config = dict(
    router_score='softmax',
    balance_loss=0.00203,
    balance_bias=False,
    optimizer='soap_variant',
    grad_clip=1.0,
    decay_shape='sqrt',
)
Below are experts of layer 8 (counted from 0) of a mixture-of-experts language model. Rows are named router (the router's row for the expert), gate (a neuron's input weights, with its number), up (a neuron's input weights, with its number), down (a neuron's output weights, with its number) and show model dimensions 0-159. Each number is 500 + 40 x the weight over its row's rms, rounded and kept within 0 to 999. Numbers have three digits each.
After each expert's rows: "raises" lists some tokens whose logits its average output raises strongly, later layers aside; "mostly gets" lists some tokens that are sent to it at least half of the time. This comes from a sample of Wikipedia text that the model never trained on.

# expert 14
router:536486532495460457474513544519572522527496510491505466548521490515481439496494466549541505472486462507486511551484524505485451522457459428503535468496565424513534480528559543505564486525403398534526606469482464532465552497532532465458472478512520504488455540502449499563444506462493557476398513480466512462471457520543526527477523543497478471547503497464565447480520502481451443519452447489526431513514483478565477474544517533491544524475536456454473468466550560501490626469506644
gate0:507443500599540490528481522502535532517452483519527483464540486576474513499535539480521441519506450463529491539551482468513553500492535439544509520469529464510478536558586483537488542443453519505527481474486439498492494576516547518502503457490498461436476448559453504544505545440548532560511562530564550518554534497476399502543478488575584498575464501453561537495447535473514529489513383545493529440523488475479493457537477551599494523487488423480493523478493478560597467487507530
up0:527486529568490520481472498484577550524459622435458457489488467468484437524560558551483534462510428556540518511575475491466512538463507472489532513492522454461498512522509468598496490474491507484526529486528472503456535549530564532446538424506536497457468539515488442536551456474572493488473525518489498450545511442573596470463493602498447457517469445490481457530495510512572466495474451426441502466461478537470478545464418483588527542485529492506488532489507542568498471509528556
down0:467543502559510454531403482572543478485479492508467465566527553520493582444460462481573558546510522503482521534499545504487547595480502503491542520536511453492542492520460510535537416484494522494477538538478440506405553521505545508499440501524504501445575489511544491494461411451558442485507472504514511441465485499503464515575504476499435551460531546541432535570541523473513463441441495561536515513522477503407471440550475474502468493502488492568456450518456494495475457533390520
gate1:423452490483413481508385501421476499457499621473523481413463547496567494527543452471523517486508513488426462532566548467439452523443490478510477491477510509487509541520513539469544528532518468498475445494540471506449510525535492509470477431463473551490486502510475521550471468515508581462492453477419508581491530531510514545526537539490478557516537534501569413448514528525525475559489472444508503508514521472475524528519581549473498552408524515507507465394475570540495509560494524
up1:557551536519486527539554559438483528531524579467511515555482508501530557479513548522544476493478479561481547497522461485543553435406444465510449562516517490467516470517477554476514530465516540542477536530501529479391539421533488497494454504486509523513476523485528504569480527531454527476594551504522521527486515497520461571509471432559484540443483557491518467484506441494555548505545523485502413459538451556586531471474560552525532469579455493488521550445536513590563496571507522
down1:574495544569526513458409475461492501533535520437456585523455465531519509521462584486491558512535540499446452567493580483501523471512514503559521437483460479467530505483524512407498564500511506455489504540560481499561578545514471498470444447574496548475444484479559519477529427502546426503504500530547537580460454497536549461442530497456478519473499583537502454442522557476523497526464446462533485514492489570492510541492475528401539508474566548513548496441523496466501510552512516
gate2:475425511489527469519490553544477534537501518514523459464491493402503497513503537489455460547510528519521486547466562475432481481433518472466543493414462481503557445581507450570497546452491460520446504517543515507525496560506418530472463447537502452456501476529479489514468548473531466494473530504500523496570481479508459484437531435461538559582486547455529565440528502603435479553389516542487519516447469475460502451572590568530502447434468479476501499479464489542488492453478498
up2:552492473488592465468505423476537461536534460529429524486506455576492508513502508461506484501501544456533544476523501471526432474514512482507460482492494534476474473496559531540495512517490535511474468536475566615474481486554492455543521553506459461411509427510514486506473439509512549531479558458583504521498528549449542475477451541529432406550515513520440482427554579522518494456527486532550510627533513538475537582429483495469538548456500520514521511462487563521443484520440542
down2:491485534455589483452550571483483533502525524491541498437491544511530490477486485482424566469533486537495551475553418496477562505457520500450477509512496485551570421460537575432552490438480551542500501482534478472501538517468555491512513439531426478530498480562507452501517493532543529541492510503499488443474415509499469488565469495462450460465495431530470591530527497525428501541463425530520588565426521487458518511452510470534475495600412523514493479461501516546499452472431520
gate3:520501516545483445477581570513550612456476447499615477505501494481500501470475487563539492531450496543541545539512537559536525512585464483487501517481453545471461506523493487481435458481479444531499599546486430585519547506498544506477465492608508532543470553494523542443453500465592501460524472496552525504506556472508485521465547519477483470481491440461488424483557506479537482538510531496475506508504543418515513435535480520506526540530523503480495490514508614465492513520398463
up3:475485459507495560546499424488499371468496562476448516487474535481454479504597386534511570504548487520509557472551500437479491545497523488570503547532502442514437512519543544467510486497478506507529468489529492448449427474471455560460525585430473453452483519487509462544477520525447554433574542510453465511503543542566515493513444499458523462522505452460534500467455513489604531498526502450503522445492536563529458499497522483447453531514521556559412504484494523512485491458500538
down3:493582494501518571521488482490474544534496599497524460515474489467539509526530480539459482517556484458479520373558435553495507480497508500511505457447522499508511504533532498502511573500434411443538461373515581520595479561537523530504484539491494484464522564459498465436435507500470448540545485494548501569548487485515481524448556422557486563585578537457500514474492494443507551504505495564494505518534466522484490501468511538536465453442477489457586482548516503527495498516483484
raises: "us", "ada", "ut", "ad", "uts", "ater"
mostly gets: " f", "oc", " pl", " Cl", " co", " Ar"

# expert 5
router:498517581485535462471500439548500490507536577477528497498498551493575584530489471529444564511478513473418573497502525583483528542493494487486477552465479511469474508522451565536563546466524500491429502487502482491479564493415458544513501443543535505531438498487528550473563403482530477548506462486413495524495508505496454542463491491535448494545466494517487558449533473482538489528419494561515531465513502470448550457464504473544525402450485507473492506515400435486460486462507618
gate0:522482566479478536531497425429509572421458514498473516544523530464500491551515462525467511430482553447502498583528506472441488584451558566492494503473527438516469528502555469542563462516581476523535549496529439537518514551428547506448443479475551478537454559514522488443520463541505421476507396409485534521544547544550547513500488492497457464503520513469486446493519451535516462517457511526434517522506509529507569506570458523525552464432504465466519442472554492458499475519431517
up0:532456457486523548478511494457514465552586512517533498403460480443411431468468517447505503547574483499471513497510542552394477477486498461531510458554457541520500497442522555537484470543494533479536482431431471441505577540590504446559509492466488510462583443474501497527492502497498505442488513521420424491469577482477464481506552552553489510482529447491530507557467514492471537492490479458482462509484500479521450507534516533436419563550475497479485510515505426575570520438541476
down0:507554494501581479529510491516466443548466476552553518410543556510530525571490577446513519517505523508510515485498547536515484428516504561498530502551432527477519515500470526484421477497464528551498483511474556565423462454563425534450537510491504515580522455562430505529495448466474521495466575508513524491489524480463472468475501603520572429521488444504527560516593545437475558449532460462560480503514500484436496486493584520513479481480515575526585506501449545516494500520457518
gate1:524513487489538530495473452513541504443491498452398554439472567412443477541478489560502536534475452488437435516491545528503537543520547493438470492507514525489539507402476483541535493545519510513511489532496487447555515492445466534574497504483516459452512626481494464560520475496503576428438507557493472522544512473450421540518518469501532479534519542470531517540497480527500485469470530418439538523616473463574552546473499486494537495474468543484493512427464500502521455424566508
up1:500499484517491508518534525519497469452527508405467547442558482548480504399535468492467575439518462538540593491525547432545520478567487520522520532471514429530478507557569526466456518468555438491485507430494499564491536470493558560447558589493494559547417500436481546473478552508518451477543510503478487557467498530547432461492475492509453429546521486489534491495554478555533513485463578445526520415488508570488505502521572430452490488500536518497528536448470503480460475468487534
down1:503482512412541502501469528563377446462523481542455439503442515508497414471571461498498476527518399522526493558471507495511492507447487451485405547568534477507478535441507508493492525492529465396476479507481535457495503413504561474461525497457569497535480551491508547526495469542496585471549483556487550509558524460481471480545549460412530472529509496501405470548464475526436517480487490481478498498445515503443579466491511498424438544463453463479564510502483514499497506504480547
gate2:435514508534493495461521433498527496505534503456509502424408534503493499506557467495522527494459512542448498533579596575494508531497494461496526505497555389507550504483495476447528490516530407534485524510506524541534577521447501511477432498502467510496502432528508473462474418525517488482556412516462486531470545460537484473485504435525474543496531591522471480460538467560494541577429491522506536561582504481521553557540461562514442478533442458495576532461576488469452470520542517
up2:484509527486511562523491471463475448533507559506543481441487491510504478456459519525491569539401461500552516481518546473428489491480505524495492499502514453546463598501517473460543455484484483594556411462394502534457503570517501464519450423460499496472533466562580497524486456501494549458497538551487510485496471516526496466468509499501491553493541495533504505473553403492482530482526546450547514562564446522458437541562441514543437483535482424475504476533435468407463475470551428
down2:556453481491446482446478527415468523529481477479517538486527602517521506548489504433593523450570485511470519472539443525564532522509514508505572526535492421530483506480483501489512512502471517505523479485454485483488550561541524489464477468473504546510367458517549490500498533446506435495453477512526519511514516507516539504532549522482512535511522595452525554418459537405531515473458536467507488498475535452613521521571526516484495443596468464440561526517483470470452508407455478
gate3:511434527463507509465465561540505497446523545509461490443422578548436494414450497505460513445444553506405451440522493509512511539447478505440482444478445530472556492453475469442548518457573458476505466437461494470464601517467511458565544516533446495435500497470553453441461530533445459453467544545512535491504577426564490479497532501504524506494513461518513484447540499497478537483495507520541486561538547468458566444473473529534557435495457470534486506447487478440490459476492539
up3:500546548547436544477510524459518467474412543540496477508510494508543493457464475481582518559417516586535488468528473455454468473518523541487478504509514535416570513534476524491527516516502515471501537525547463477471448524468434497520509541453500490510566494511562559483553562488566546520536460441590575473552514499492508531476564628563528507464501456518475504522473492433537513498531545547452448485563453431496422506475514497482508458458492532497490498537437492470462490526605449
down3:562499444474495478490575473501489514520504418528584500532510457506531545535515505439501477491430511477462472487463541523502479524508559563561490556488458412558413509520471457539510457554511515497516482467501554542530486466463535465499411554572549527456497505483523537461584533538447519595540596494487418430554519523496451427461594467531502507526529456530504522515535477500525496496541475504533496472514489462527435532505550509504508439522582496437459471576504502506556514534517467
raises: " of", "ed", "."
mostly gets: "ation", "ition", "ments", "ions", "ations", " based"

# expert 12
router:589496530534480539548497429443508508490552454459509498511536385531563504522511485483474516442477506480520577478524502531479497458456532562506484489484477466507481570422485500523514451427459492480458457496494489459484517504429455487507531496525497462484483423507490488546524482577521528550547530514502428479425515523553451551408660511502541517503525450543473512491517568459513467450491519491590591526495477505498535521438490547531492504473481518499488496512442489578546476521521423
gate0:487502409548535477564565577518512473517519519437465455551531476519497516480500507504550471496498511477495480428455469407468494585541503464576418512530540453443437450404431542519528514524483545481455522552510459482511484512611535527522525457461570518540483485537535548446482524560488524531522486470463530488482485444523474504483465533487540482365481529547488490464549512486505509449482460488491474545588505523519518533512514579503543463495498460529503535504496593482468541441503524
up0:458489528484443571505512569539485504499517600476451501440424474571481524535521521574509571515513418461487528481474526489519570543438491539497462499516472509486556532436522539501483509443471553537542515542491563604586517492492505566431389503500506541498476569471561488541513530422513441492491525487432523477554493435483503512531467469563484503560527467474514507549456460503465462566548474495534469452473485522505452487497462515444476557475472558437496490528514538485507471474493440
down0:508519478485495490504414521464567459478515593460484411436504529507499456535497516530498484495477505551441492503452488519483541536551502441475603465524537508493540512519512465554530488455554498522497530449581477439469486589480549370545465469508500520535537543525543566479470464476446492489449521526469430545411496493484562485426523520549445507449495462510518564438546431436491474555498508541480530563507469534486501467464504480499557550479481460546532528448465528555487460495537527
gate1:506449455525452501547530539439435509523526489459496457557481509550488583554495489454550479518481467497463497462417403515545500512497533544512551519537531543500562508471479489538448457590512516513501521553570528548536447468523546524452511456528489419554493528478547491488487418545515521494456432536541488479484525548538511458545537555470499519492556498493577531532512447431553554582533519468504471513492439507497506527461468576557489540469509550517471432516490551423463498502587565
up1:480480512539503431510574532507504463471501533519425407484558531485500488467499529526476484424401426500469512482479452500524416513477428471543528471505550516513482541548493468519556503519531479544501441469519480559553499514507510496566557535529496475546471518496451514485578510489514491524495486576508436427530528513539433452493447508426448497482501428454545546517530506447475455524561523466454549536445508501499517454497475541575492478448524493428568481484449461493545492610553578
down1:539546465462475511546481564513442552467505541511492435442513422509482499462557531455546410521516474545446492539532474476508529460437497544535579554493479470542505557478485472513461514427526540571478474515508476530522482510502504511549442472496472524558433551498516533413528494435396496497439579530447583458495515500467496599481407525522522469530479495466507561480529439510513535477542517496489589485418474549500529512455484517456490554456476511489521513474500442521426493459507524
gate2:539465486478468551492569498499478498477499543544469497516507502458450522552507462460536508409562506464553505542537475560405574532509550501544498499518539609460526540508442514480473489412480450533449503516517479579504512496575511435586525424501491456500452514514522499533493555491565497528506564489517447527445529518503476510473516498423501519492482434559558443495519485470499543545449547518475518435446487542557457436471405574524447537461457537479486560532539474514498483527474532
up2:503510513471477512445460504526546597425568515521457525487441463540483493518498513483439446494502457560490498577518487522561513485570510489550535480523454561473474478502559465450553474451462567526520511528490536508526515514426466549436516489506471496457450492518560504433518529432460489471462524518504557517429528568475506432464459504575455562464416510475484541494487471539527552534512498613521523531420474451463436515459561455520469500508525446412505525505543476484469552461550467
down2:500502505438476483486518544526359514523593533554507454487531501453493484523511496602525492518562488482515506514441486529436540478531471498525495478567492556502485556516496517604503580404475502541473524395527498542514479463544529489466522516471502476555504550517494550446501463516500446467441462463488489517485551472475496551416479449488509493589524471463534396477480500498486502561533508448466504461447476563559493489430456539455454572526485491512495525495443487508485533498535559
gate3:525446511474477508539409539483489498486489494458567533523498394576463557511541415537514491519515503442450492468524481513477530482591502617444515580542555476522557462557546578476457490502524451541513488457545478526514498508530474521481503479499507528514534502525494546546532580539498452543553452543489534514505501487474475520468566526563451494493547456446516410503513478456479552550480551496498505505393480510538440505502504542590550552478470491549566435530468518511534509534492505
up3:463536405457525484508530511532428515515551512520433468459525481487587572466504487488521508466475495475477526519449561498465512528522468493501500584513491478465423386428476576480487493524518534458481500443510443496511521483521387490512535576503468584519505514487493526504537548556538474523545434513537447502502465448515500513561587459485512534449456447495564471478529588488486482453507562513518529505494471526575386524469536542546546548523549516525465510521531481514507461451506529
down3:480471502467464522465544526539466536439532528505474499513470448495523511514632444540567467544484477512521507500454465505436610438518507505470515470542541568513527574507474542470506571451492511630451464499477466480505523513537470479545545487428504539552450538439527500533502471535476464463455502534503545486507503486451478512432448519436484513469471443487540453502527492489471515586525498511438463500398501594454481484461447554465511519509580482467551528530511547506505531461526447
raises: ",", " and", ";", " (", " |", "."
mostly gets: " years", " season", " part", " team", " film", " name"

# expert 28
router:460477480476472540516515500429477518493393524568516463444545455471447499462484498510493516460508451568476378506510530475529503467524630507482513509509461541503518469510512469482476491499509435566427456490472531544517522591429534448453525502523504539564574518474478503525484506472492567479558522469505457454430449447514547486512514508490448522518475529470491485506551531525494555468512406444438484516425491462485478451484549494447490604495495411517512450444540485449523498528514495
gate0:514519517462450532499546530496607489446437483551480507520517576445444462549508528476461498573501480565513443579573484468508533505497508471527518455473511502455595482498413548485527582486462523536501516498504531509523500525392469522513509437537506490586588492465529498440503516525511440525604421535573497529493504454521478563447500502536583447522502481476539500423522476549483494511453505475470528506450499529549438498529529555522504511492490526584501523522534434504501519527487473
up0:563512540429481489496496519463475550474496530543459523546525498479457456558547533509500393508474506547477465514526489476464527549534495529594497436463531578451510471549484483466558581481445484487537551487528517467482543474461455524468539527532523487519602489412547527475422523542566460510544463549542467537538444519388539587526501516519551430495545500505507526468491534547467484463453508498452437502504448524524530506497521518540466467505413473543468533521560446466436505492485469
down0:600475583487476470506439549520510497466381522542496361440531503513485544508443536561525457501448619438477502478459577550510488468487501444503528513519517526447503449452528498503553520555532546537528479514493484526429548538534512481502502482576481499496447570527519431521477538478476486520488523533561485519477454490511504536458449444563483522464559573510495536461507443488514452503448495500452508546495430485501493510543461561507509518514476505557513414493547503506529519438500502
gate1:520439485548554503572423460485484503491463468519455530450464466509481489484505557443537548521475473503492426490513513535454519528472497525563530507459572505428553478463483511523520462520485483462510568543462507471475556567537503446410470443493501588457479519601584474530462478571574462434511520491530483486493486492449536513542536468398440493502542494514454475491488498417497521410536516498413514526525516518512508519512514510530506530510439488476490431449498408484513430479434495
up1:488435500520552577517458512436508530492436462491477536502454436526461473499474598450504516457443490542449429481494518482515555573473473516495510515466489523484474416525465464502526466529545471535527556535512500473450540569529455430472483478511515581346504463479557465516429461471604475475483492472590501507467489544530544527563468490425467476452527545544470481489497461464509545478502511513488496560432490488556503557513512501500522484471561476504482460487478449430484469444480493
down1:519517476504505448531503450516512467475483501474442404480450441492548548515559513499573458461444530450527447442479470529510558511491519479443503445527536499515527478490520501538502507531589489486427552401530496490507449509570490500512505519554531464444463465510445491558428478506543439483554471575460548501448500491500455470379542498474490522480522542532547479480511504495534483442491570529521457476481495509511483472471530470494496518483538518535560553490551446503427551340527525
gate2:425492487474471508548493458509556502521449482542529583464420512516486412591501498500508536446502475468416428565532514428457546516501586424508520450529489482474478554526494529505490449483496431435532537534501513514519461488463422487531405481456569520528484533543415483536542457520467564503563461452494512548492485454495407435473482444486513500497537528465490479479540517429564513533520510446458487487483489487541501513449529476536497450461469465504527417458489468458468504554497522
up2:465451532541484518502547518446490509475459522563509530504484491543513510500476538490533525541494459463501463587526450462505433586529531516517518487482508464544529503519594588520526521532527531483461520510504476506451518466445437485541457498533523638491474500516466439444415471521558489554494514512513460535467500504474449445506484409438539455500478461455454511513488480421435530539398565508466520504600572527584498512455475488506496539541443443509495474443481517453476456522502486
down2:521458544467535482517526500471486437499539537484516480568487593521465532511550490515551449509519531515448473432557518454482488484458486480423546575479488545499568494529491459505501461511481418466478460523551453565457549580522543492451463478569525542573460518448504502573524511527464518527483441497481435541467490504471493531492464475535541483373497508519422513541440480550564447504530471543462535544561477522582476550491543547514487479470539425483529438465528465494512543538441523
gate3:518412440495478516499486462508515499488531571457602526513488504468483525453387505511444492467577470496487513534590551554453507541540573534560474520489487528521468519499486565425508533537475474459506471494479445611555528456472491507479432451505548551506472515525508518507500487525497492480510414372544548424501498503476511468491531469476524520452444549496499518479556552484531511482425526477497508505476502490488535580464435528483474537565510515466495492491508465401495503586524477
up3:527553508528485475452512548554491477555577502459431433471520515514552537500533504561516403540561538483532450504459509554523465479411465508543467548452510559564467437529549504517498544457464546522467497534573502532527482525540545447456544444491493463587468452437495497512456525483505602430464454569495493583494519487461483537544463530552533544451536500461460551515534481508501486432472470442476484534518474517457431475547439480490573457477494518465442521489514480463512464502555493
down3:489534531492529465456486495487488497475506454535489445478482455534521459488545521530481503469513482375571511475480493511491471538474586439495424502496468488532541536470501439405529459552537489395522499543446477559538514427523484518513523472471434478476500459498450455546510522510565443542513501546511538434564545479544503561516521496460440477515444499472509458522501492514481441593545527521586483532487516455503509530410414492480558476590525523446431495530522477444483454465456499
raises: ",", "one", "."
mostly gets: "V", "P", "W", "J", "K", "H"

# expert 8
router:503484537525520422523434529512540440542532489506478571500461541487480498482521481545540464555508535459475500556500541531480506519486512471457538441467501472432511526577459511486563496539516541506508549491447502476561451483563639541515512583528499553524477512520507448504486543582467551511547529538476529522520448527498510537457475515509524521594490555497500528552441471470473504519448487555447414509441417552449514469502530526411512519591511481544516486490446485559466430476465552
gate0:487457494511540526424499550501541461440544451481519556534469472471477451544593483514544500542503479479474494532412400473507577505526535448488505464477464483392491542537455475517495516512428528606457516462491490450579481523439527473495488477490474484480517499571505494508469473590563488485496511468578560496501440568429474546520485494424500497617439480489471483550493470493487473500492488528443477502474494484530491519508460555556428461541440487500467427498489516471555504482479522
up0:481502547476513497530500469494468493589462490582537567491512481500516425455485463508490519490508474505419500467590546403513474525559538472439578501504513466503488563545471520469529512487548482490548489544531522500542534521570483432528565500580484509476485491474404509504487497486431512497489534543580521512473475462480535499499474453471467478520493566546467470479561474483457455510507550538518460457504471515550454498479559428421585515548468547460580493458476588507518475450401510
down0:543514465478526455534458495510506543551475489461507510587490474517450571482395536471497505438512397514540451505451580503520467530447481539493539504554591541511492534466441516574520491515510408496518534499548541486447545492494474523548448525470424540454473449508506538518495453512432431475510513561490440478470506513460505547530461489462556496416499413516530513485507481481548507506440511440445519588548512503547506544463530518467552542429567502539479465455503502478497557501456535
gate1:558510589488545480502551507541514536587553510478503467561449536472546515509464455510421531578498572442508490502498483508439500491490455506439549526486483445468500506523448545454495476416506471480510502495495480486474500501422524547517518511518555480533511537516515495467477517548437461505435487440498529436530423442553449550462530499411501473540419553529477548499500487489561483527422491551519449512492482538547568478550484492595496572537601488473492487454506495470491538479580450
up1:489532480491540514516554457492588507477496462486491451590535473472491490549487480488514549479461499524559499486432420529459512448563539508509439485543496560528531522569479521554493522514390447500484558566503479570480416417476535514509440507489509506509491525485487503538466484467515466467466551535417491572558544481510520493508471440563515542476503468429445439486449464520448459529503504428546462545597554435490499550493541511496515516587491537491487514517508556552482493531427457
down1:522541460516487490491446486452535504517499495491456504580516549494469576520442464451522455524435515504504397489538484510510486530441495513513535503552514513468527490514552527467534466497430440511549523508560497449537539509529497566539489547539542477525508458537466554559490473541493484450448494523443440444490453530442501540388457517507498445531452509485518562488532498505540599476425446557454467494523536498492554559505497515448466487489547543501579458447439564582494589436525509
gate2:486493580487508449444498517538490537484530557522433473528530513549482448481499483506505414571556524483557543556548512472409479535529508545540438513500529464410511576517502436509516519487504505548507487474466444557469504564528540537567506480599526528529463500516487508517416483547534524460506475552509503487566454471552453521456491512505474442448423397456489458478515435498512441486438458473491512579506436508510480506545486481500523542502472537553447503561550508518519457486414459
up2:415558513462466501435462522478499543484466532483517455556450503468488534501507509551526514516532514479487529515461518516519560522515497511528543391484572538457494527527476559583452507462546516502524520436553514497521441522558499454540481517564574480468551454500493469547470452500525423516531521516467545437545564518574495474456542446461487448535448465499505405507410493433423519528464468494474493491519510533420496502599565558532472470475545497492526530576460533469521497517524438
down2:515531551506465509501525525481427465445490504514479468555507481489604530530394475554570503480494559442526513494432517497516517499490479463437474483478486447502523507493567552545534406510439540473520501492491459514517469545435479474495425534539548521469548512429463471528451488580518515495536475463449589523511454479509509583482546525488511465581482507485483515570528473536408508468465486479448504503500533481455522458478501509518424527514473454563469534464495442529578487541475379
gate3:468461530478457430508520544548524472468525393505478473486517532472453439455556418539454482538520527434427502486575490497550475544507490519477448424491526513471495499461594455470500504473469505542497547482485499464500483433501523498445484468497494461523516491564520461523474436522528501412495476459522532536516489542417578497518519404508452432526464536583507465463500423491460470494525585507453446476467541444507516470517498512498422541562501488515550497497411500517447469521422525
up3:498583479489520534483464476480510500486526536438521555539488515480507454550492464514514517519508545516489440517463491460549454508603581480548513601499540476489486543486468516524499408487523451539537477523478453465462522453473533531548593533476586515493487500504566548518485449580535539429521548488488529449556545514500566529516467535517405452514463434548456592478549551474488473487535514481560482490433476501497514496387444460494457495516501532466466514506504465564519511533452556
down3:518543468483570446541586442488436507500519443497527545518476501467494448500534513616484493524494483439570433456511532521447546495446488556473482522466509507490546510468508528519483473546499571403473486569559468544498481403521519502529559486619520499466505551465483485490492481512537458477536509512553508520483555496463568488573572514553483434508482530464433433498496449509499476542493533526433469541475525499490457465458465548515445535508489471556553500495548459508477412541537455
raises: "il", "are", "ill", "iet", "ver", "ied"
mostly gets: " San", " del", " Los", " Mad", " Ram", "í"

# expert 25
router:488503535479523531506614536524464474480524603509547509533491520524498491521436573433534507501476479432543511490506460414511464480529519567500534526482581505482555468471505519448495425530545502458553566506522526502553507505553420469419479505509454511450420543516504485492480535469514564505488431532497496535502567541465478456571475441498394493534511464461493457457500490511465479448466483506490481465552532525488402510540512455561548472506579533546518448486523525471420502533546537
gate0:511439464457498512576469501471476531533508520455519497544498540591516536463476383516494509496521564548440477542428477551506592496549485565473477452493534493513484558576478493504542562526519576470505510536510582563518545528423451475522554457540545475526458421527455443485497491481508488441462508527477482427444546510533510500511536457590524457502464522540526544465461422535420488532551471565515508474524511445494481519478547517540524518470487504488483538521517532433586462493517515
up0:457535524483523483426469480432514489485479505487406490446552496436569536494539545503414532479460472457527470503501520518461449508454534422474485504483501490445467486476562395466486443490536432429528469550469497406448485462515525523472518546491573470503491518459545496444516512483500518518517487560508494525594443440485515563482470494463467458525488510475513474526495630500504541503477474462507519485506569448487597520558499445466449455583578566497518488474487475488513520494538478
down0:489480506492430457512479519444441508446508521466478493429499472511471494448522380544541477515526500518470546506522487533525583504467482484513524539534553423504570555512527556470521473492469434455471440485414473564442473621487439546563542481441482436451522491492469490481572517511440458471467475547529513503546497551494520554566483484458545579516548543433518516474504540487476485517509511519595553519483473519482493497442526502448515498517548497498574569439538466525525444506500528
gate1:479427432442481500479499481520454537507515546479545467573532573522465527451509513544470520553448480554492541523485534465546539509538473499482446526465537488470528497504551454456539502496483460403479488459479453449455510608539557481516481546527450508525527506440443485547509553465502500457449532498463475448606600499508551521524553443525526546521618508487542507496498469480526550465513467552438548529495510435489510523504487570481535568465538538428503425495519438547513506493501473
up1:496487569473448527514604502484480524532523476396491468438469566529469477531468485455463505477519492547433518530520578457485511534506521532477495504523524518522461439483485448451435496459474521522497537489493487555367540562530509502495495476489439501472463515461480458502500506496480542480514575455507555449462491600544545537493571572449550438508504535460521503458476481473401559459481500495555510454508485558485544489488467498478539558467489542454498411542448505461591458480477468
down1:537512561562488577500440499456613531547552543526441500506495473479478510386470502493465447473571502516452515443519504472535484552543430527471574405461511488551501518480477468500384449481481583484501526513526497500479483509448447427477475443427527429480530468534485543560574496511467527508554525495440516505541515500440530406468563508474510535477486457513519510463513528560469445493460456492502584519489525440522547497497499510546468491545503472492511527533502481464522557517499505
gate2:490490521523478506487467460466519468527539531567470514497505582529456562464483482490423493462573461412532472549541508524462534518485473466457499483494511429480512486478543497444555431490544535484551498440537578563576516429537463502537515439544495570455507489426530463524432477486541555467498521577540543510501468486535505499485489525512561432540489432461455565499434490566506428547446461519456489439461486467577495541443495507553517495413538463458490464520459488512513487568498478
up2:504499480525508445485414556498495508440476465557518504492526498512563534538503452477524529512549533484426483511461498488462482499488549448501489554510511528493477557471502457532491450466426408524504454533529548506548536479515520503487480481595521423524466470492539456463482560566483494547528536468514487529574551471501573547469571455598531463493431513457518523528481491591566550452531475480426452541450416519516447536543515535498456460415455501396500439520507489504495471479534495
down2:478463458497433552500509405475468449444566505512542539515538561529548469485449527473519546520484463487500505399411498520529434499509474490440560511489544441496489449586499486535532498558495518526563445525455537509473592471394507575468508467519514447484537515520531542536493537493514466463467542502538520554429534476514469493577480548498447434537540516487519489481540535442474569508462518437519505516512562490491533508582447454421515486499482569502505502507496458488478519534587517
gate3:425559527503520564466507467527516486485554519454560497483443457574497529510488492533487452567471481512524529487491477561525508576496520586452470438379509477471543472568508543476588538499475532460484492419476456487525486555495441474547507498445450503478570511546489485497443474505501472442537488543536493532488557491506498484496531462481501432559538460519419435411556479472541474511472521611454556425495488557508512518508493530583542475452514506498556482482499490526566466505508478
up3:449517484530532510490516461579530480480571497478532475510488467507500552559557448548499465509472395519496496519465477492522520554551504610476452446455510452481509462527544532481537539499480465428464480467481398526494477549468500489441520489522500416505579541520531490558462458498547488503548491525582510510563532542495552515428507456467428503577534465473489469434530457440565561480462396539456584481499471576556484517507451519544466508462515531538502485508520476484490478530516472
down3:527502542505547440450522546538533557425563522464495476426521509594548539468525499581517468621518533494518510462442466474503488542488509465535590502519550473522559428488547540465428468459496510479465553448537537511419521543496471416464484499490538509503439525535506481506478441525505518504451467500446582511481482437513419552522494486446497562475498546588494529452534502535492582525492574511504476429510458498537484488482435461483467518483509478499478505470485505536478543468520574
raises: " As", "\n", "com", "as"
mostly gets: "==", "===", "\".", " ===", " ==", "===="